Weights of a small mixture-of-experts language model, trained from scratch on English Wikipedia: 2 picks a token.
Below are experts of layer 2 (counted from 0) of a mixture-of-experts language model. Rows are named router (the router's row for the expert), up (a neuron's input weights, with its number) and show model dimensions 0-63. Each number is 128 + 32 x the weight over its row's rms, rounded and kept within 0 to 255.
After each expert's rows: a language model's description of what the expert responds to. This comes from a sample of Wikipedia text that the model never trained on.

# expert 3
router [132 135  81 112 130 146 192  71 185 163 183 141 154 175 143 154 103 175 174  64 120 158 124 170 110 100 116 134 151 151  87 117 200 117 206 136  98  88 142 130 170 114 175 116 107 120 152 148 108 103 143 136 156 126  91 130 140 132  92 119  99  91 148 121]
up0 [114  76  66 122 118 106 134 108 166  95 139 134  94  98  88 169 122 154 101 196 121 133 128 140 171  84 161  96 150 149 127 136 143 107  78  93  74  82  90 110 199 128 177 168 148 152 147 154 219 143 127  96 150 161 156 122 127  94 158 163  91 124 131 109]
up1 [ 85 107 137 132  99 133 129 149 107  74 128 167 123 111 142 116 147 133 156  68 165 156 116 106 146 100 119  71 110 122 184 168  83 113  98 121 156 150 157 122 127 151 119 100 165 152 152 130 143 131 126 184 118  99 144 126  97 134  92  85 122 102  89 197]
up2 [137 120 146 149 126 113 144 139  75 143 146 100  49 118  78 182 148 122 141 113 114  90 109  52 187  89 132 120 146 202 102 147 115 136 193 112 174 128 171 152 151 157 165 139 133 156 142 166 150 117 124 161 138  96 125 154 128 126 146 156 121 168  98 104]
up3 [140 107 202 141 148 158 109 118 146 163  71 128  77  99 117 148 104 193  84  99 153  99 124  74 141 133 140  95  89  97 184  92 126 122 185 115  90 121 155 144 165 112 136 132 169 126 169  65 160 133 163 140 148 154  88 124 114 139 161  56 100 168 125 184]
up4 [ 86 123 128 184 175 186 147 133  99 123 128 118  90  78 104 131 124 109 124 164 165 109 110 111 148  89 108 118 128 169 124 138 122 140 191 100 200 123 100 130 103  89 153 142  92 208 141 156  90  83 114 142  72 145 134 141  92 138 108 135 120 121 126 155]
Name-particle word starts

# expert 27
router [112 134 116 142 104 145 109 127 188 165 159  55 150 170  83 112  81  95 151  77 124 146 167  96 103 118 129 119 124 183  77 118 102 169 144 135 176 128 112 130  80 110 111 142 145 154 132 111 130 128  68 150 145  78 131  63 202 184 123 122 139 188 148 104]
up0 [144 143 158 157 152 149  62 170  98 127  74 149  81  97 134 146 110 187 123 110  89 138 113 123 161 163 137 140 105 112 127 108 150  34 174 163  87  76 191 155 130 145 135  81 170 128  74 152 179 103  84 122 157 154 137 128 135 133 171 121 160 139  49 148]
up1 [ 75 202  73 127 158 124 172 180 135 111 104 125  94 114 110 134 123 166 127  94 158 102 143 197 153 156 125 157 130  72 128 137 102 117 110  67 130 110 126 160 125 112 141  88 124 132 109 180 135 177 176 123 177 148 134 169 105 164 107  88  24 126 163 139]
up2 [ 89 153 155 103 118 122 127  87 123  64 124 150 133 119  72 120 151  68 174 152 146  99 145 123 122 130 118 115 101  90 168 197 106 140 112 128 128 132 104 149 103 125 150 220 144 137 122 148 188 131 177 114 137 136 132 158 155  87 188  80 123 182 161 157]
up3 [101 119  85 102 157 179 177 120 126 134 177 167 116 165 122 121 158 104 122 147 169 106 108 113 133 163 163 122 106 134 104 132  65 109  85 101 130  99 155 199  83 153 157 126  91 114 140 145  97 157 164 121 107  82 170 146 138 146 109 135  88 166  95  89]
up4 [153 115 183 141 130 112 132 131 125  85 103 159 137 193 121 160 111 117 118 132 147 115 171 160 129 171 141 114 103 109 147 161 148  87 157  85  90 173  84 148 100  91 122  73 123  96 109 140 144  99 166 184  69 143 123 160  73  76 140  90 132 152 105  88]
Clause connectives

# expert 48
router [113 156 112  68 150  26 106 117 100 132  93  96 133  85  89 151 133 170 109 114 132  90 188 135 112 130 167  98 126 124 151 171 170 163 141 116 189 155  90 132 170 152 123 167 128 161 121 105 141 147 152  67 127 148 129  96  88 156 145 137 191 101 115 163]
up0 [116  71 111 122 112  76 101 127  95 113 159 117 141  85 143  96 135  61 121 121 161 168 108 174 138 164  89 140  68  64 139 113 111 125 119 107 146 164 139  94  97 227 109  91 125 152  79 152  92 101 112 157 125 124 191 135 153  97 115  98 129 135 119 167]
up1 [183  67 130 107 110 104 110 104 106 184 118  86 108  90  89 134  83 109 143 148 131 113 101 154 139 102 190 103  76  40 162 106 175 137 105  97 115 139 166 138 134 118 121  92 183 142 107 163 118 136 133 193 136 182  89 156 144 112 156  74 137 155 104 129]
up2 [ 75 133  74  92 128 182 131 217 144  95 140 128 143 108 138 148 146 159 164 145 142  61  97 140 107 152  99 165 158 106 142 124 140 103 118 107 167  96 131 108  97 104 162 113 111  91 131 125 133 118 102  76 121 156 160 180 159 140 163 124 144 115 186  74]
up3 [100 185 128 116  95 181 116  76 195  81 149 183 137 153  87 135 147  84 141 162 174 183 152  91 128 124 135 111 151 123 101 131 105 148 105 126 126  94 188 235 132 133 172  78 119  97  90 159  96 183 141 114 186 102 139  94 112 153 130 114 155 129 165 156]
up4 [133 114 161 113 166 142 157 122 148 183 126 155 140 123 171  91 106 138 107  39 106 156 116 176 148 131 152  70 124 120 104  65  93 133 171  93  82 114 114 153 136 116 179 149  92  73 160 128 118 108 160 112  84 130 157 142 151 137 115  87 100 160 143 119]
Role and organization nouns

# expert 35
router [108 159 102  94 166 130  91 190 127 173 191 104 148  95 124 133 138 167 180  75  93 139 146  76 185 199 120  96  78 114 170  69 139 145 116  91 159  89 119 139 107 125  94 113 105 132 145 115 125 132 112  88 124  90  62 136 166 184 139 171 121 154 177 124]
up0 [ 64  93 173 177 134  64 147 151 111 161 127 102 156 177 122 182 118 173 153 155 118 111 157 118 128 110 156 154 139 151  95 117  94  75 143 122 180  86 155 121 145 113  94 141 154 137 110  58 142 134 145 164 140 163 161 163 140 183 116 133 117  75  86 100]
up1 [145 105 167 117  82 111 113 121 135  62  80 152 202 143 104 106 191  91  35 144 168 105 151 117 161 147 162 135 110 121 136  92 149 141 128 183 107 141 127 106 171 136 107 119  97 153 165 207 178 183  63 161 130 134 101 169 145 110 134  97 101 152 115 175]
up2 [177 144 110 129 100 122 167 175 101 122  61 129  70 130 157 125 125 120 110 123 142  93 139 146  45 113 130 135 195 109 132 175 162 121 140 107 103 115 164 198 132 109 133  61 114 112 130 176 104 172 189 131 205 120 174 118 142 128 109 126 143  78 107 139]
up3 [137 121 125 143  68 183 105 124 158  84 124 118 178 125 168  86 170 116 112  97 114 102 166 161  88 112 118  36 163 132  92 105  97 174 102 141 148 140 121 107  45 193 146 148 146 139  87 163 177  49 107 109  73 119 185 140 133 141 104 116 144 106 150 156]
up4 [152  95 133  68 153 127  81 156  93 150 162 154 185  71 151  86 107 104 171  90 103  97  98 116 146 155 161 136 117  96 137 162  91 160 167 188 162 139 125 125 123 124 139 132 122 136  87 119 162  83  56 186 142 146 126 143  83  81 151 112 155 186 144  99]
Word-initial fragments

# expert 26
router [110 122 180 118 124 125 115 125 131 176  96 139  83 175 116  91 168 152  68 111 152 175 151 158 112 135 156 150  87  79 148 115  94 166 133 138 129 145 129 140 141 104 181  63 161 166 140 160 162 171 134 149  89 109  93 127  80 118 179 137 154 176 126 119]
up0 [166 107 121 168 144  74 126 107  77  97 111 134  68 118 136 159 123 120 145 141 112 141  84  93 130 127 139 167 127 104 141 150 124 132 108 136 110 152 128 127  97 140 211 159 139 164 146 167 162 152 195 142  99  85 126  79 110  99 152 111 101 164 129  43]
up1 [173 147  75 124 186  96 107  95 164  81 137 114 117 130  69 166 164 169 126 104  97  99  92 132  98 161 124 112 118  84 105  98  69 176 155 122 156  55 182 153 114 121 145 121 141 135  93 126 103 179 134 113 107 105 107 126 155 168 152 140 114 120  96 132]
up2 [103  93  79 133 158 216 178 154  93 146 146 103 104  90  93  89 115 114 188  88 145 116 113 106 130 130 114 145 108 211 104 105 129  52 158  98 111 117 153 148 136 155 166  79 102 122 100  97  99 111 112 106 155 132 128 149 129 152  71 124  89 118 141 103]
up3 [151 164 113 107 119 127 143 109 173 159  82 110  55 116 101 132  97 152 140 183 139 100 114 116  93  59 144 190 109 157 188 137 196 124 132  85 134 182 117 187 147 112 134 131 198 110 125 153 109 167 103  77 133  97  74 143 150 117  81 108  91 118 143 122]
up4 [179  79 131 169 189 101 163 141 200 106 102 176 158 175 105 141 115 159 149 117 163 181 160 154  95 162 133 114  91 145 162 102  62 130 145 129  88 140  92  91  91 114 120  78 132 127 103 164 103 118 168 148 134 133 133 150 146 156 185  78 148 130 137  89]
Sports careers, election primaries

# expert 41
router [100 130 160 155 185 153 127 157 130 146 195 128  56 164 156 147 121 165 170 195 116 132 128  83 123 129 115 127 142 168 106  86 112 135 134 103  85 186  92 113 136  85 126 145  79 101 146  59 174  79  86 130 111 137 160  92 145 162  90 162  71  88 162 156]
up0 [155 100 114 107 110 127  91  94 116 104 135 164 119 136 100 119 139 136 102 123 179 122 101 174 165  63 160 121  82 121 138 156  80 187 137 153 126 182 171 146  75 110 133 158 122 118 148 141  82 145 144 148 130  93 103 171 138  99 107  83 190 148 123 165]
up1 [ 87 181 118 143 116 136  72  99 144 145 155 116 143 112 153 176 179  87 153 102  35 109 191 111 138 156  73 138  87  89 118  90  77  64 133 125 175  62 173 123  98 122 114 100 135 136  92 117 166 144 154 149 110 141 166 139 128 118 148  99 167 148 116 135]
up2 [125  95  99  62  93 171 140 180  55 169 160  92  91 149 136  80 129 143 123 117 159 129 117 124 105 121 144 109 109 144 129 178 105 113 135 110 152 123 121 129 180 183 112 166 101  79 129 129 129  70  77 116  97  90 167 143 218 165 119 154 131 128 143 109]
up3 [ 95 131 157 153 136 165 155 137  50  97 180 110 127 186  81 149 134 155 158 148 147 112 109 100 149  81 144 133 128 137 204 122 109 152 153  90 130 101 103 144  78 162 148 166 121  81 124 138 147 112 152 218 132 114 143 145  56 122 125 120 101 171 104 140]
up4 [ 87 102 104  96 158  94 120 170  81 107  73 177 112 167 184 128 171  96 158  77  97  84 106 139 144 111 182 141 163 102 165 181  95 117 194 178 166 112 172 159 118 138 154 176 142 154  94 165 174 123 122 131 143 130  79 127  67 116  99  87 143 157 151 122]
Clause-ending commas

# expert 46
router [151 180 108  88  47 159 118 121 127 151 111 152 147 152 147 116 135 181  88 168 137  94  84 116 173 142 108 185 141  81 130 168 174 148  97 140 128 121 113  87 139 148 174 119 113 101  81 200 127 140 129 104 138 155 138  99 119 121 164  91 160 173  61 129]
up0 [ 96  85 153 144  67  91 127 144 116 169 173 159 158  66 119 175 124  83 130 130 164 116 142  97 153 128 123  96 132 120 157 119 133 118 107 110 137 124 105 183 117 163 162 198 179 148 122 147 109 164 112 151 210 122 134 150 163  77 155  94 147 147 155 130]
up1 [ 86 126  40  91 106 120 185 162 112  94 142 121 121 106 155 170  99 119 128  92 114 115 132  83 104 153 126 118 172 126 133  71  88 155 109 129 143 149 198 157 103  92 128  93 181 103 136 115 115 147 111 125 124  98 119  91 110  96 168 127 201 152  83  88]
up2 [153 137 110  98 171 146 143 141  97 111 185  60 159 103 143 141 143 145 138 146 206  95 131 139 134 135  89 154 169 127  60 149 131 166 136 119 123 108  74 114  87 125 152 151  93 137  97 128 143 145 113 116 116 176 172 140 142 103 113 209 127 111 119 114]
up3 [135 188 110 112 130 100 151 142 137 151 165 113 102 163  99 149  63 128 166 107  74  93 120 170 153 156 186  86 132 108  65 132 118 150 130 110 123  61 136 139 160  85 139 164 122 141  64 143 148 107 177  99  76  58 153 130  76 113 118 136 115 137 125 158]
up4 [104 133 173 104 152 130 120 117 188 139 136 141 104 137  95 174 164 143 158  98 115 137 178 118 115 107 130  76 176 104 129 119 122  90 124 119 140  39 150 148 115 131  83 175 207 136 149 128 154  82 147 140 140 143 120  93 165 171 126  86 244  85 138 156]
Capitalized political words

# expert 37
router [109 108 167 174 173 166 135  99  96 129 150 119 140 125 162  85 126 113 164 149  71 168 143 144  71  73 191 163 106 149 162  88 111  93  79 163 136 134 103 125 117 117  58 125  96 150 194 116 106  84 114 159 160 160  82 115 151 144 123 113 100  93 135 169]
up0 [118 146 121 139 160 119 180 108 131  62 125 148 152 119  94 152 184  96 168  72 192 138 138 189 141 175 165 147  97  52 108  78 129 151 170 138  72  98 130 103 127 147 128 165 129 117  97 102 145 101 127 175  68 111  99 104  76 105 153 103 153 146 144 148]
up1 [116  72 116 151  58 153 100 139  93 106 129 157 171 149 111  95 178  88 131 151 143  91 113 154 158 187 120 158 156 104 114 121 150 141  93 153 141 103 169 187 154 114  94  82 105  90 107 138 120 159 195 114 133 138 189 134 127 123 133 110 114 155  79 144]
up2 [131 136 137  69 110  44  87 190 180 148 104 124 127 123 141 118  85 170 119  65 124 132 138 104 156 100 154 129  83  62 174 138 127 178 172 163 128 122 139  75 141 138 119  81 200 114 105 130 136 163 132 155 155 120 134 181 157  43 100  77 140 159 117  77]
up3 [142 101 119 159 128 150 103 102 143 139 110 178 173 189 114 100 133  80 137 148 146 106 136  81 140  98  90 178 149 102 193  92 140 141 132 133 159 131 183 159  70 157 103 130 140 101  89 152  91 148 140  79 125 119  99  97  89 129 141 109 185 123  91 144]
up4 [152 146 133 100 118 176 195 125  77 104 147 130 105  93 129 167  77 117 134  98 129 120 120 128 155 106 149 124 123 118 177  98  93 165 166  72 161 157  82 210 135 117 133 100 167 123 111 109 188 162 115 153 104 128  96 113 115 123 152 100 180 155 103  92]
Commas after names